From a checkpoint of a small mixture-of-experts model trained on Wikipedia: 64 experts in each of 15 layers.
Below are experts of layer 12 (counted from 0) of a mixture-of-experts language model. Rows are named router (the router's row for the expert), gate (a neuron's input weights, with its number), up (a neuron's input weights, with its number), down (a neuron's output weights, with its number) and show model dimensions 0-127. Each number is 128 + 24 x the weight over its row's rms, rounded and kept within 0 to 255.
Before each expert's rows: a language model's description of what the expert responds to; "comes before" lists some tokens at least twice as common just after its tokens as in all text. This comes from a sample of Wikipedia text that the model never trained on. Tokens count by the router's weight.

# expert 6
What it handles: Digits in tables/dates. Digit tokens inside numbers in tables, dates, times and scores, such as the 00 in 18:00, 2019 pieces, 49.36.
comes before: " | ", " |", "–", ".", "; ", ", "
router [112 107 116 118 142 103 117  96 136  83 115 110 129 156  91 165 187 119 124  78 118 117 135 112 147 113 171 140 113 116  84 123 140 119  96 141 136 122 106 116 163 112 155 103 158 122 149 124  96  86 148  94 121 121 141 130  97 125 151 136 138 164 122  95 145  81 148 110 156 147 136  89 130 141 159 113 124 115 126 144 102 126  87 164 165 124 123 142  88 122  98 152 131 100 136 145 153 131  99 134 102 195 178 144 161 125 131 133 152 158 165 131 162 128 104 121 156 151 164 123 159 128 131 142 156 129 130  96]
gate1 [105 157 141 175 151 109 119 172  87  89  77 123 152 141 103 144 126 112 121 128 110 125 146 141 129  85 119 121 141 106  82 143 125 112 146 160 118 141 103 129 110 161 139 120 158 162 150 169 103 109 141 162 130 146 150 149 121 136  67 105 101 104 138 126 164 110 173 156 147 162 152 106 117 102 138  81 124 109  96 153 105 144 172 142 141 109  90 109 133  96 133 129 112 123 106 167 169 145 120 128 142 144 138 150 120 142 130 163 130 186 153 112 163 132 117 153 136 143 153 154 144 145 148 147 156 150 124 135]
up1 [170 115 154 152 113 187 108 134 179 130 162 133 115 114 105 156 115  83 125 162 135 150 173 141 169 104 142 123 129 139 130 153 104 145 181 129 132 127 149 115 158 150 107 146 132 122 101 112 111 126 143 104 153  74 136 124 160 137  93 128 136 136 145 131 125 128 123 111 110 111  59 123 121 121 123 148 138 144 151  97 156  92 138 151 155 139 142 157 155  87 134 109 104 129  88 132 102  81 123  96 115 101  96 105 166 124 126 162 113 112 149 145 120 145 184 134 138 137 118 162 150 110 132 165 142 117  92 122]
down1 [145 142 134 124 164 151 117 128 118  77  66 154 155 139 112  99 114 122 138 139 131 109 135 120 161  79 146 107 166 139 105 110 133 152 134 153 123 133 100 149  95  76 141 136 204  95 111 115 130 145 143 128 125 194 169 107 130 156 118 117 118  96 108 149 124 127 117 140 140 111 116 146 135 114 130 122 136  89 172 163 117 127 113 124 154 156 155  99 151 120  73 156 143 140 132  79 142 145 128 110 122 134  94 153 139 150 120 142 121 151 119 137 157 145  82 148 105 145 122 128 124 107 176 123 112 145 122 168]
gate2 [ 91 149 162 118 105 122  95 103 113  99 150  83 156 159 152  98 110 141  76 107  98 101 140  92 135 117 115 135 127 167 193 106 137  89  83 122 109  85 109 128 136 126 117 124 144 110 102 128 131 100 141 157 109 134 111 114 106 130 109 139 142 109 121  76 145 122 114 169 135 131 137  64 112  94 119 129 162  89 129 131 138 133 124 140 183  90 106  96 140 113 155 145 139 111 162 166 143 125 101 113 124 129 147 134 108 100 121 139 156 106 127 160 112 103 100 111 103 156 152 118 158 127 103 155 155 127 140 133]
up2 [132 108 161 165 120 171 117 107 124 104 126 114 129 144 141 105 135  95 125 118 132 118 127 171 110 181  81 112 111 122 174 107 140 131 159 139  70 100 165 111 100  81 139 153 111 124 145 164  79 167 130 152 138 105 114 113  79 131 132  88 117 118 158 114 102 122 125 155 175 112 128 132 140 133 175 147 140 108 137 132 152 158 100 146 148 141 130 117 124 132 135 126 115 159 107 130 150 121 110 187 116 178 160 132 104 154 114  93 156 143 104 101 125 113 105 100 131  94 148 145 113 148  89 143 121 136 114 147]
down2 [ 95 140 119 144 147 109 149 107  89 137 158 128 124  93 141 125 131 146 129  96 113 120  99 128  96 106 124 101 108 182 134  91 113 155 127 133 134 120 139 123 151  79 167 139 170 146 156 136 122  94 178 148 123 143 139 106 137 133 180 109  85 110 151 112 147 127  88 167 101 128 119 150 154 101 106 137 131 114 135 102 118 107  83 146 108 139  98 142  95 136 170 110  95  93 140 183 172 151 111 103 145 151 103 132 132 159 113 113 129 152 151 117 162 147 143 166 130 149 164 104 136 140 107 114 139 158 165 112]
gate3 [130 161 136 151  97  47 142 130 135 115 126 104 105 119 153 116 169 113 112 110 106 111 127 105 144 144 134 127 159 144 132 107 148 155 158 135 121 139 111 104  87 138 145 115 167 123 171 151 108 137 133 182 173 112 155 110 108 132  78 126 163 156 149 139 135 153 125 161 150 131 126 129 134 145 178 113 109 161 109 123 189 120 144 127 140 130 145 147 134 140 125 145 123 150 159 136 116 150 104 146  83 143 105 138 137  77 118 132  81 138 152 157 113 169  98 126 140 145 145 161 171 108  95  94 106 116 124 131]
up3 [103 159  96 127 145 154 107  88 135 145 118 143 165  97 160 127 131 115 124 118 123 109 136 131 131 118 114 149 167 122 106 114 123 108 118 162 101  74 142 130 135  90 143 100 125 138 139  99 108 142 153 119 106 127 110 115 125 104 210  85 150 162 121 102 147  75 115 121 106 107 103 136 106 158 143  95 109 144 136 151 157 134 109  85 125 142 126 177 114 145 141 117 134 124 129 138 113 113 125 161 130 143 109 135 136  95 104 121  86 119 134 107 107 120 152 181  88 126  83 141  95 121  88  68 134 113 107 104]
down3 [141 140 126 114 129 141 119 146 123 100 103 120 140  94 101 115 109 128 139 130  94 124 120 140  97 130 103 123  90  99 143 142 146  97 111 108 139 149 104 108 114  62 107  99 177 123  96  90 140 142 152  70 110 141  80 166 192 112 133 153 119 124 163 167 135  91 143 131 122 103 105 119 124 147 117 132 149  71 168 111 121 108  95 170 130 112 119 116 102 118 109 117 154 100 114  96 103 128 147 132 117  72 124 158 116 142 101 116 109 183 101 144 140 111 127  95 121 136 100 116 133 130 150 109  98 122 114 123]
gate4 [123 167 126 113 122 109 105  77 167 184 108 104 135 126 123 125 135 136 127 118  99 124 130 125 141 124  99  73 104 145 101  99 111 128 105 187 106  88  88 126 134 124 153 145 162 150 115  77 107 149 142 149 175 111 158 154  95 121 130 100 131 101 134 127 156 109 139 101 114 114 164 117 124  79  93 101  91 120 105 140 132 130 132 104 133 161 130 142  73 111 124 142 133 138 121 103 129 109 164 111 117 146 147 152 142 135 122 109  96 132  92 154 130 142 148 105 101 175 164 115 165 110 136  89 108 122 141 153]
up4 [119 101 121 162 143 120  89 162 110 107 161 155  96 121 127 128 171  96 154 117 155 149 143 109 123 161 115 136 137 121 154 120 169 136 122 140  45 145  78  92 127 101  99 188 106 116 157 105 153 153  93  77  96 120 107 145 156 157 129 167 155 117 103 121  88 144 122 173 130 153 130  85 136 120 137 121 127 125 142 145 133 104 112 114 150 129 148 115 132 119 154 141 135 116 179 108 129 150 149  95 157 102 147 141 131 145 113 102 101 120 137 134 129 119 156 162 143 123 153 119 116 126 134 111 169 102 137 150]
down4 [119  93 129  81  98 131 158 136 144 154 135 105 139 158 139 123 127 119 108 121 100  86 144 145 106 159 135 137 151 136 123 145  96 161  96 134 153 109 108 112 116 107 116 117 150 128 119 157 176 153 166 106 168 116 163 162  65 112 107 114 123 106 143 149  79 131 156 118 117 136 155  87  87 131  82 135 128 117 165 173 130 108 125 120 149 128 103 126 120 112  79 156 149 165 150 123 122 124 106 119 112 149 144 113 142 159 114 178 132 117 139 174 137 121 111  94 120 186 117 120 141  89 147 115 126 142 133  97]

# expert 63
What it handles: Biographical dates and verbs. Final year digits and biography verbs or roles ending clauses: 2012, 2024, died, was born, served, located, politician, footballer, Award.
comes before: "\n", ".", ")", ",", " in", " in "
router [115  94 153 133 136 129 113 129 116  74 143 130 136  90 124 152 132 153 122 113 151 119 143 112 133 107 181 163 128  86 127 135 128 112 119 174 119 117 108 142 131 130  90 108 179 137 143 123  66  98 147 132 128 149 162 152 128 163 143 136 152 125 143 108 157 148 149  94 157 105 136 122 150 141 177 138 106 133 109 126  84 116 156 162 132 100  82 145 141  95 102 132 112  81 138 141 115 151 103 109 135 221 166 144 146 124 121 133 143 128 131 117 172 142 127 140 132 123 119 121 168  99 123 131 148 154 126  98]
gate1 [105 100 168 137 103 138 133 161 149 115 123 141  68 146 121 120 164  84 183 106 126 149 116 146 109 120 150 145 142 143 150 166 106 143 143 152 121 107 185 133 120 133 115 100 140 117 135 119 139 128 129 123 173 147 137 110 127 155 119 124 133 109 114 122 132 160 164 131 152 144  91 126 174 126 168 175 115 131 161 146 169 147 125 148 116 103 136 130 122  67 130 119 121 107 152 122 136 106 130 116 158 141 120 161 174 133 100 134 151 147  97 135 165  91 124 145 103  84 161 145 127 103 173 168 140 175 130 117]
up1 [147 108 119 131 122 130  69 138 137 150 116  89 141  93 156 157 136 186 117  77 120 114 177 150 120 142 104 136 156 105 153 147 145 145 140 170 137 120  93 160  81 154 122 127 138 151 169 148 109 183 177 105 113 108 117 143 130 118 139 130 113 118 138 128  99 129 163 168 143 127 117 131 132 133 104 179  79 147 126 139 163 118 119 127 154 112 136  76 111 155 121 120 140 166 144 106 137 155 123  88 125 125 125 137 105 122 172 102  79 127 131 144 123 123 123 152 159 128 128 122 154 142 173 143 115 123 153 113]
down1 [ 59 137 140 126 103 128 106 115 128 115  95 120 142  99 159 120 167 120 131  88 101 122 112 175 171  98 122 112 146 140 109 152  86 122 137 140 101 114 139  91 175 168 157 126 171 112 188 137 119 135 141 141 137  91 135  87 141 121 120 142 141 110 123 159 121 119 144 155 100 159 113 160 151 157  99 176 135 101 145 109 117 124 110 119 105 165  81 137  88 140 161 140 147 140 128 150 153 106 126 154 116 142 120 127 140 114  89 144 133 121 121  88 137 107  99 177 149 130 157 159 159 134 102 127 122 107 122 125]
gate2 [123  70 134 155 124 101 160 155 115 112 118 115 119 139 123 118 143 148 172 115 162 127 111 135  79 133 159 156 127 132 114 147 120 143 111 135 115  74 140 168 126 101  97 142 147 133 140 132 102 128 115 110 126 110 135 182 120 172 116 124 149 152 112  93 131 126 122 135 136  97 108 133 168 138 152 145 131  86  91 156 142 163 131 163  85 154  98 141 119 100 131 122 108 119 108 148 133 148 127 101 148 138  88 138 141 154 109 128 124 166 125 110 161 126 116 136 101  81 101  83 157 168 148 172 105 180 178 130]
up2 [133  88 173 178 110 154 152 154 138 130 105 124 119 124 134 138 158 110  87 115 147 103 110 116 139 151 130 114 115 101 144 109 142 169 139  83 110 132 160 105 101 112 142 101 113 156 128 160 158 158 112  86 121 125 118 155 101 110 178 166 160 142 175 148 132 155 116  71 154 123 130 157 118 114 114 100 112 118 141 111  93 156 138 141  95 129 126 106 108 177 126 108  86  94 147 104 135 122 138 108 128 143 125 109 115 131  96  90 115 116  90 111 100 110 148 112 115 105 114 168 141  77 144 121 173 139 128 130]
down2 [149 138 131 143 165 155 110 109 101 109 140 169 154 173 166  94 103 134 113 157 139 141 132 138 110 106 148  79 185 134 157 100 128 101 155 148 134 109 112 153 131 120  96 154  82 189 117 108  91 127 127 132 159  76 136  84 112 116 135 132 129 106 150 162 118 100 127 132 148 136 134 114 112 137 152 107 116 144  85 125 113  96 125  69 133 156  99 120 113 141 154 120 151 127 149  98 132 119 145 163 148 122 105 146 118 138 142 173 147  80 136 128 166 131 128 109 145 140 158 170 107 138 123 109  95 139 102 116]
gate3 [127 121 120 159 131 140 138 124 135 115 167  88 125 121 160 174 173 156 120 154 129 109 143 119 178 147 169 173 122 114 171 130 116 122 152 161 153 125 111 126  72 134 119 135 136 146  99 176 130 141  83 117 121 152 151 141 143 122 111 112 144 115 104  90 192 133 135 140 123 142 119 149 109 129 140 109 135 108 144  78 105 130 114 144 141 142 129  99 102 146 135 139 140 104 165 110  99 173 137 123 126 119 137 191  99  94 137 105 141 100 104 103  93 103 173 162 127 106 149  96 125 141 154 130 132  92 147 142]
up3 [106 112 126 141 150 112 165 139 153 121 158  99 141 165 145 117 130 107 130 139 114  89 102 150 143 172 112 117  91 115  98 109 113 101 192 135 111 126 125 112 136 125 159  97 129 134 158 117 142 150 123 149 104 139 112 109 116  82 164 131  86 117 137 111 139 115 102  81  88 131 156 111 129 125 142 113 130 139 139 187 117 187 112 116 123 113 108 154 118 104 149  96 135 126  72 115 116 112 114 137 168 136 157 119 174 103 139 122 143 147 144 131 193 163 140 126  93 119 148 104  75 119  92 124 140 135 121 136]
down3 [149 118  99 102 121 123 125 144 140 151 143 139 120  97 126 124 151  77 157 116 148 111 150 141 137 125 136 124 136 128 115 132  61 156 103  78 141 105 157 105 139 146 145  85 161 120 152 121 108 123 139 155 138 134 155  92 102  99 117 141 112 143 128 152 139 158  94 168 191 142 107 138 160 147 126  96 113 141  77 102  82  92 120 146 130  81 170  82 143 111 110  87 117 102 145 106 101 123 121 113 124 116 114 139  91 151 163  94 130  97 124 104 110 100 138 147 123 151 133 116 135 154 155 105 140 103 112 159]
gate4 [115 112 142 135 114 147 151 107 160 109 120 144 127 136 102 139 116 110  93 168 113 102 176 114 129  64 137 121 132 145  96 163 142 104 130 103 117 136  67 150 118 115 142 117 136 105 124 122 110  74 151 133  90 164 128  95 149  89  95 154 128 139 140 135 199 122 119 136 134 139 170 126 130 119 144 119  76 162 121 109 128 133 114 146 104 112 130  96 105 136 112 135 129 120  96 161 151 168 160 114 112 136 144 131 140 115 145 118 155 120 109 172 160 110 158 127 172 120 138  86 146 109 160  86 111 123  90 108]
up4 [109 112  90 121 113 137 141 149 154 156 131 129  88  93 119 107 124 154 149 138 166 128 120  93 145 117 128 106 138  81 101 118 138 137 110 105 111 163 108 143 128 116 115  85 115 125  79 177 139 169  98 101 157 145 168 112 136 148 134  95 173 100 170 138 135 110 164 110 148  93 157 114 150 121 145 109 102 148 171  81 151 123 133 122 113 138 113 129 129 157 149 145 137 112 123 139 115  84 120 119 102 112 117 146 101 101 153 139 107 142 170 116 121 164 114 154 138 106 124 131 124  90 167 113 156 126 113  56]
down4 [ 95 130 116  85 109 155 120 116 195 133 124 149 146 102  96 122 107 111 119 145  97 108 152  99 123 101 112 145 138 146 145 127 165 108 109 137 151 109  83 128 111 109  63 139 155 139  99 181 138 111 144 139 147 170 143 116 136  97 115 115 120 106 129 101 131 103 109 116 135 153 150 118 116  72 136 109  91 144  93 123 130 111  96 152 127 106 168 117 102  94 148 151 112 144  83 124 155 122 130 148 101 135 161 127 127 118 135 124 156  74 131 123 109 148  89 115 141 149 126 146 160  91 116 112 145 118  72 157]

# expert 31
What it handles: Digits in coordinates, data. Numeric pieces inside coordinates, postcodes, vote counts, road numbers, dates and ages, such as 37 in 37°07′ or 87.
comes before: ".", " | ", ",", "–", " |", ":"
router [127 114 108 141 117 111 128 148 137  85 126  96 116 161 126 138 165 122 112  93 129 145 122 134 134 136 171 180 129 116 101 118 147 126 123 124 150 128 123 105 148 122  93 101 179 118 164 150 101  75 105 116 122 133 149 130 107 136 123 171 129 143 142 108 162 145 139 125 135 133 107 107 154 145 183 140 101 128 114  97 108 109 103 197 171 164 139 144  78 130 115 145 160 134 105 131 137 153 113 114 133 169 154 128 138 107 167 136 150 116 145 138 173 123 130 137 139 152 148 111 153 116 151 187 178 173 126 153]
gate0 [103 132 118  82  95 121 103 105 121 120 122 137 148 106 145 156 164 111 133 120 115  77 121 102 122 149 124  92 138 100 128 119 104 108 165 164 158 113 143 130 128 145 126 142 135 141 137 162 158 133 114 148 158 141 163 118 154 128 138 115 146 193 114 145 122 118 131 135 107 153 136 110 119 115 131 163 158 173 101 150 182 109 184 161 150 144  81  94 131 143 107 126 157 130 120 130 140 146 140 126 106 105 127 108 134 155 159 181  88 133 111 171 120 152 127 105 126  90 132 166 113 115 169 159 179 104 141 115]
up0 [112 117 155 156 116 132 127  88 174 168 123 113 136 129 127 111 156 145 101 156 114 152 166 111  97 129 117 163 124  91 110 134 129 136 118 157 108 115 136 160 137  98 105 137 134 116 118 123  88  96 137 123 150  97 101 181  97 185  98 139 113 104  75 128 132 117 164 154 133 120 124 130 150 145  75 112 109 103 125 115 128 138 138  95 109  91 136 157 133  99 119 146 105 119 110  87  96 125 119 140 132 149 141 129 117 114  82 113 161 172  96 105 153 163 159 128 127 134 124 100  99 173  77  94 126 138 151 150]
down0 [150 125 159 155 103 107 138 119 135 118 142 124  81 105 125 108 162 130 138 101 157 128 122 130 132 146 158  94 123 110 131 120 139 123 125 151 117 157 122 115 129 115 159 129 139 152 153 109  83 148  97  66 148 140 120 105 105  96 102 170 115 129 103 123 143  82 115 122 174 128 127 118 133 147 145 114 169 191 127 152 127 120 118 150 142 144 161 158  92 179 163 173 146 104  91 149 135 158 127 130 117 119 162 154 109 122 117 143 142  61 128 123 168 134  90 143 117 129 140 150  91 119  99 149 165  99 141 158]
gate1 [168  73 125 127 117 119 123  95 121  94 118 129 146 121 150 102 133 128 148 131 116 115 137 132  91 130 164 182 173 113  84 130 147 103 120 109 136  80 122 142 117 160 110 122 143 171 167 149 125 118 107 146 141 107 104 116 140 104 140 170  78 130  96 110 115 150 116 137 119 124 142  93 160  92 128  74 107 127 135 106 146 193 114 147 145 177 134 103 113 114 150 108  80 118 103 153 119 164 146 127 148 134 135 112 168 153 121 122  98 133 124 136 164 144 149 140 136 135 138 143 101 178 131 113 146 158 111 157]
up1 [121 129 148 110 103 158 129 125 142 126  93 104 146 138 139 143 127 109 141 156 133 132 176 147 127 144 126 131 100 144 161 154 120 163 142 132  64 128 135 146 148  77 174 143 129 108  89 103 121 134 120 116 132 117 186  89 162 133 110  94 124  99 168 125 130 132 130 116 180 102 125 144 119 131 121 135 134  99  95 157 143 152 178 102 150 153 143 111 171 134 119  87 137 108 122 120 104 134 136 183 155 120  99 154 125 124  98 156 119 111 149 153 164 128 170 131 103 107 111 106 141 119 100 138 151 127 105  63]
down1 [122 107 130 132  94 125 131  96 133 116 146  84 132 116 133 142 104 161 147  97  67 137 111 125 149 117 148 197 128 105 111 162 119 165 147 110 126 150 131 123 147  88 132 102  87 135 123 156  91 143 106 141 146 159 118 150 122  93 137 121 119 141 112 160 142 148 132 135 117 165 112 139  91 121 165 154  96 103 116 130  96 110 119 140 184 135 114 106 140 124 157  93 116 199 144 124 114 145 158 164 158 130 127 144 127 148  82 113 130 129  81  87 151 112 140 152 136 129 157 118 135 120 152 174 128 160 136 102]
gate2 [105 108 132 106 163 132 112 173  99  87 126 177 125 130 156 138 160 129 141 129  96 138 129 108 144 144 178 149 134 118 128 103 115  89 117 126 122 154 154 108 158 166 143 130 128 160 160 158 137 155 137 129 156 104 108 163 125 139 151 133 138 107  98 124  75 145 171 175 165 126  96 108  98 125 185 114 124 166 112 132 136 153 103 101 129 122 121 143 148 130 159 126 112 122 156 184 135 186 163 106 127 116 127 115 114  97 141 111 136 132 142 161 131  99 117 145 112  78 113 133 111 123 150 122 162 102 107 163]
up2 [140 127 137 128 153  61 112 120 166 120 133 119 148  64 125 124 102 137 121 132 100 105 131 105  85 129 116 146 130 164 110 169 119 128 114 120 131  89 101 115 159  94 107 104 134 167 123  94 111 123 102 114 137 144 143 173 124 121 114 109  95 173 107 158 129 147 136 135 115 158 116  88 122 110 103 119 117 136 136 143 149 168 124 117 121 162 110 148 119 134 110 113 106 175 114  76 108 125 180 174 128  93 114 113 171 121 135 126 127 176 131 142 108 121 164 121 143 123 101 133 147 179 135 145 120 111 116  74]
down2 [153 158 169 103 113 162 132 103 137 121 150 144 133  93 120 115 125 125 154 142 121 120 101 156 136 170  99 100 113 117 155 174 116 141  79 174 113 132 135 149  88 103 128 123 123 135 121 127 123 115 116 153 154 110 119 124 127 114 113  98 150 100 144 151 153 104 124 100 104 152 138 155 149  92 146 107  90 119 107 118 139 101 142 183 144 109 122 159 113 112 117 133  98 100 110  75 147  89 113 169 102 149 128 161  60 168  99 141 141 114 156 134 100 137 115 127 103 104 156 114 149  99 147 128 119 168 177 130]
gate3 [ 84 123 143  93 143 162 116 145 110 115 103 134 114 158 121 141 102 104 112 129 115  97 141 126 155 143 132  68 139 113 146 131 107 135 102 158  95 114 134 114 152 119 143  88 165  97 122 102 112 131 159 114 173 101 138 163 104 102 177 116 107  70 164 129 172 143 126 117 165 124 150 162 144 126 125 127 148 129 129  80 107 162 108 175 138 106 111 107 134 155 128 165  82 109 114 100 130 108 130 130 107 146 123 125 152 125  98 147 119 117 150 133 161 119 128 106 159  77  92 145 127 156 117 112 139 173 143 162]
up3 [169 164 137 167 126 144 109 136 103 133 153 119 145 127 129 154 140 115 137 120  93 137 147 116 102  70 167 185 140 131 162 128 139 169 133 155  84 152 136 144 136 170 164 131 137 102 136 165  96 123 118 150 102  96 152 112 116 104  93 167 168  93 139 131 110 145 140 170 149 151 139 111 132 112 165 147 144 105 120  85 136 129 138 127  84 104  99 103 167  94 146 116 114 116 123 128 106 147  97  90 105  96 140 122 127 154 129 118 121 120 159 150  71 166 110 147 119 127 155 137 129 105 111 114  89 124 124 142]
down3 [162 130 120 107 126  89 145  79 157 132 130 119 140  93 133 166 129 138  84 132 140 116 143 111 121  68 134 130 101 106 150  93 134 110 137 147 127 112  99 102 157  94  94 180  74 147 129 139 169  74 133 141 147 152 138 142  97 163 116  86 136  64 127 148 129 127 136 176 165  77 129  94 115 110 132 103 159 135  99 114 135 118 120 133 130 120 152  93 145 128  89 122 100 143 101 123 123 128 139 115 162 151 115 129 106 158 123 128  61 120 159 131 142 141 145 144 122 134 108 129 144 122 120 127 110 119 134 111]

# expert 23
What it handles: Main verbs. Verb stems and common verbs after a subject or to, such as would, wrote, claimed, helped and happened, plus sentence-final periods.
comes before: " the", "ed", "ing", " a", "ed the", "\n\n"
router [136 107 146 136  95 102 109 115 132 111 131 127 151 124 107 153 165 140 129 119 119 146 132 100 100 134 166 139 117  89 136 139 127 122 150 140 132 124 123 115 135 110 147 108 168 135 113 149 101  79 116 119 171 147 166 129 140 153  86 136 154 127 101 111 152 137 142 123 142 120 104 106 142  93 183 116 148 127 106 105 114 142 137 146 168 139 103 103 123 102  86 116  87 119  75 161 104  98  82 150 125 175 151 154 190 103 146 134 107 176 179 107 129 135 112  97 123 124 136 141 176 108 108 134 171 151 145 113]
gate0 [160 149 172 177 128  96 192 162 131 101 135 133 129 114  92 120 141 130 158 157 118 117 129 193 124 121 120 153 150 103 156  50 125 150  88 129 132 133 116 129 130 136 130 138 135 183 126 157 106 131 118 110 163 118 150 140 138 161  97 125 152 134 156 118 170 169 146  99 111 104 156 115 131 122 119 155 140 169 144 124 127 151 135 127 144 127 144 130 165 127 125 117  87 131 114 109 105 119 101 137 166 135 150 132 172 124 105 131 108 181 140 102  78 144 129  84 152 135 129 145 119  99 137 146 143 139 140 128]
up0 [ 91 102  89 106 136 146 120  96 129 125 138 133 170 145 128 156 105 135 200  96 136 157  64 110 128 126 136 102 106 106 140 202 123  87 143 122 145  89 135 136 123  90 171 140 134 126 159 163 111 121  91 102 197 148 119 115 126 155 105  91 120  97  96  78 127 136 135 125 145 166 131 129 112 112 116 132 151  99  98 129 140 114 136 117 149 104  96 106 138 156 123 137 142 136 114 119 121 104 134 147 130 157 135 121 143  87 137  95 133 144 149 129 121  92 159 165 146 131 131 154 127 121 134 125 150 134 127 155]
down0 [106 141 149 119  90 104 144 136 123 135 140 131 155 109 125 104 112 119 178 127 116 132 105 131  99 114 153 129 152 121 106  97 106 144 101 145 109  93 110 112 126 124  93 142 135 149 122  88  95 123 174 123 127 140 122 120 143 104 102 119 171 135 142  88 142 137 134 153 107 103 108 130 161 136 136 151  69 146 109 154 127 120 107 166 155 110 123 132  92 126 101 127 151 149 151 173  95 114 125 128  99  82 112 141 135 134 153 142 231 142 148 122  85  84 123 151 100 150  89 153 120 149  96 145 104 125 135 138]
gate1 [ 78  82 129  81 119 102 106 113 111 108 110  96 142 110 128 112 127 129 133 116 133 126 155 105 120 154 129 169  87 129 105 184 102 141 171 122  93 126 144 123  79 114 141 107 125 149 175 150 126 145 144 136 135 125 193 129 133 141 120 143 159 111 133 130 115 110 117 107  95  75  84  77 149 103 102 147 141 127 121 152 138 139 115 145 113 109  88 136 116 137 126  97 123 137 157 143 137 133 172 148 106 144 104 141 137 136 136 115 130 188 161 120 148 136 172 152 158 121 123 143 146  73 123 142 116  99 153 117]
up1 [128 148 137  97  96 150 120 125 135  94  69 100 138 127 128  89 145 167 152 146 104 135 167  78 102 152 161 131 101 136 146 137 138 116 156 144 123 111 159 151 120 156 118 100 139 158 159 140 124 118  98 146 128 131 111 157 140 139  99 166 150 118 150 138 123 154 104 117 154 114 108 151 121 129 175 119 119 116  96 135  79 126 165 127 105 126 115  91 124 117 142  99 115 130  85 157 128 101 158 148 109 105 106 171 136 119 125 132 159 186 118 145 121 122 129 136 131  51  69 155 102 124 123 122 138 142  96 109]
down1 [119 140 132 134 115 142 141 114 114 135 124  88 117 121 109 129 157 124 101 157  97 156 106 125  83 165 109 149 121 121 144 103 154 122 152 122 133 105 109 102 143 114 143 142 107  66 153 162 126 153  79 125 157 142  94 124 138 129 133 141 150 123 130 114 129 118  66 151 119 154  67 128 102 106 124 156 138 177 123 113 195 131 133 126 126 137  95 144 153 100 141 138 137 145 114 106 131 160 145 137  99  89 139 156 143 113 114 126 107 106 157  98 120 103  63 105 103 123 111 155 133 134 102  91 178 137  90 159]
gate2 [166 114 105 154  95  78 150 129 117  84  95 122 138 131 128  96 140 119 176 151 139 102 120  74 134 153 158 136 150 106 130  98 135 108  94 114  96 116 163 117 135 128 109 132 157 139 129 107 123  59 129 105 173 177 147 127 122 117 128 114 100 125 116 124 143 170 115 135 124 126 151 202 124 120 156 179 137 140  97 113 127 155 132 119 134 150 128 115 146 107  83 108 165 137 124 171 116 105 119 125 146 147 128 102 150 117 127 126 105 120 134 110 118 138 131 145  79 103  88 156 148 101 102 102 104 118 119 105]
up2 [142 140 113 192 148 131 114 174 112 116  96 133  96 170 126 132 140 144 127 156 137 141 144 117 133 150 152 140 129 167 121 117  85 132 135 117 107 103 147 146 141 139 156 147 126  75  47 116 106 115  90 157 133 148 106 132 123 151 150 124 128 128 127 125 121 134 143 157 181 147 143 141 168 113  89 126 132 110 104 109 124 133 137 154 105 144 177 138 133 147 112 134 199 106 110 142 133 115 183 115 110 114 144 138 120 179  99 135 149 164  98 141 135  86 120 139 150 122 100 166 120 111 125 141 127 120 131 168]
down2 [106 109 130 106 104 134 161 127 131 158 129 150 128 100 151 125 131 132 181 139 108 128 153 128 147 117 170 102 119 106 122 154 149 186 126 113 124 129 100 129 125 145 112 107 136 139 150 134 157 150 103 147 153 158 115 123 145 122 182 131 145  99 123 134 153 106 147 129  92 137 111 137 127  96 172 165 133 120  88 169 125 145 133 157 139 114 129 123  94 115  93  81 106 113 152 164 113 176 147 146 104 104  88 139 171 124 116 130 100 135 134 138 128 162 173 125  64 120 160 126 101 130  87  71 111  92 112 111]
gate3 [128 149 150 138 132  80 134 141  67 106 121 132 137 111 174 139 110 160 102 126 109 128 150 165 145 109 128 108 134 152 123 166 104 147 113 147 131 119 130 128 121 165 131 133 139 134 127 114 150 160 136 131 128 135 134 117 141 137 102 102 129 175 144 192 121 155 119 131 146 133  99 109 133 132 149  82 126 148  89 206 123 162 128 155  93 164 150 102 135 150 105 106 118 116 122 167 133 124 110 101  84 147 110 103 144 114 140 123  97 106  96 123 110 134 110 159 109  90 117 178 142 122 120 113  81 121 119  62]
up3 [174 133  99 112 105 149  87  72 138 154 155 168 167  94 145 148 141 112 174 179 127 113 127  83  98 133 142  97 143 126 140 140 159 146 104 142 145 126 126 148 121 110 139 130 124 146 117 107 139 125 147  93 121 136 140 155 108 177  89 111 117 118  92  66 116 135 107 135 149 130 119 142 136 106 146  55 134 164 123 130 181 118  94 129 116 105 123 130 133 115 118 128 154 150 102 145 123 128 146 142 148 130  95 144 137 104  85 144 102 139 148 125 117 148 119 152 126  89 114  88  86  93 134 146 134 105 140 147]
down3 [175 169 158 160 108  79 149 122 139 116 135  74 153 106 115  92 137 107 150 166 131 100 140 144 128 111 143  96 110 120  99 179 108 139 116 140 125 107 134 126 129 138 102 168 147 119 116 109 134 114 100 172 125  99 125 120 135 126 111 131 152 108 112 102 181 103 137 114 109 134 145 106 144 167 123 101 155 104  87 136 107 122  81 124 128 131 121 128 144 133 132 129  88 117 166 120 102 133 115 112  85 143 152  81 132 180 135 110 134  76 121 125 126  88 128 111 130 146 188 154 100 150 155 125 129 109  89 131]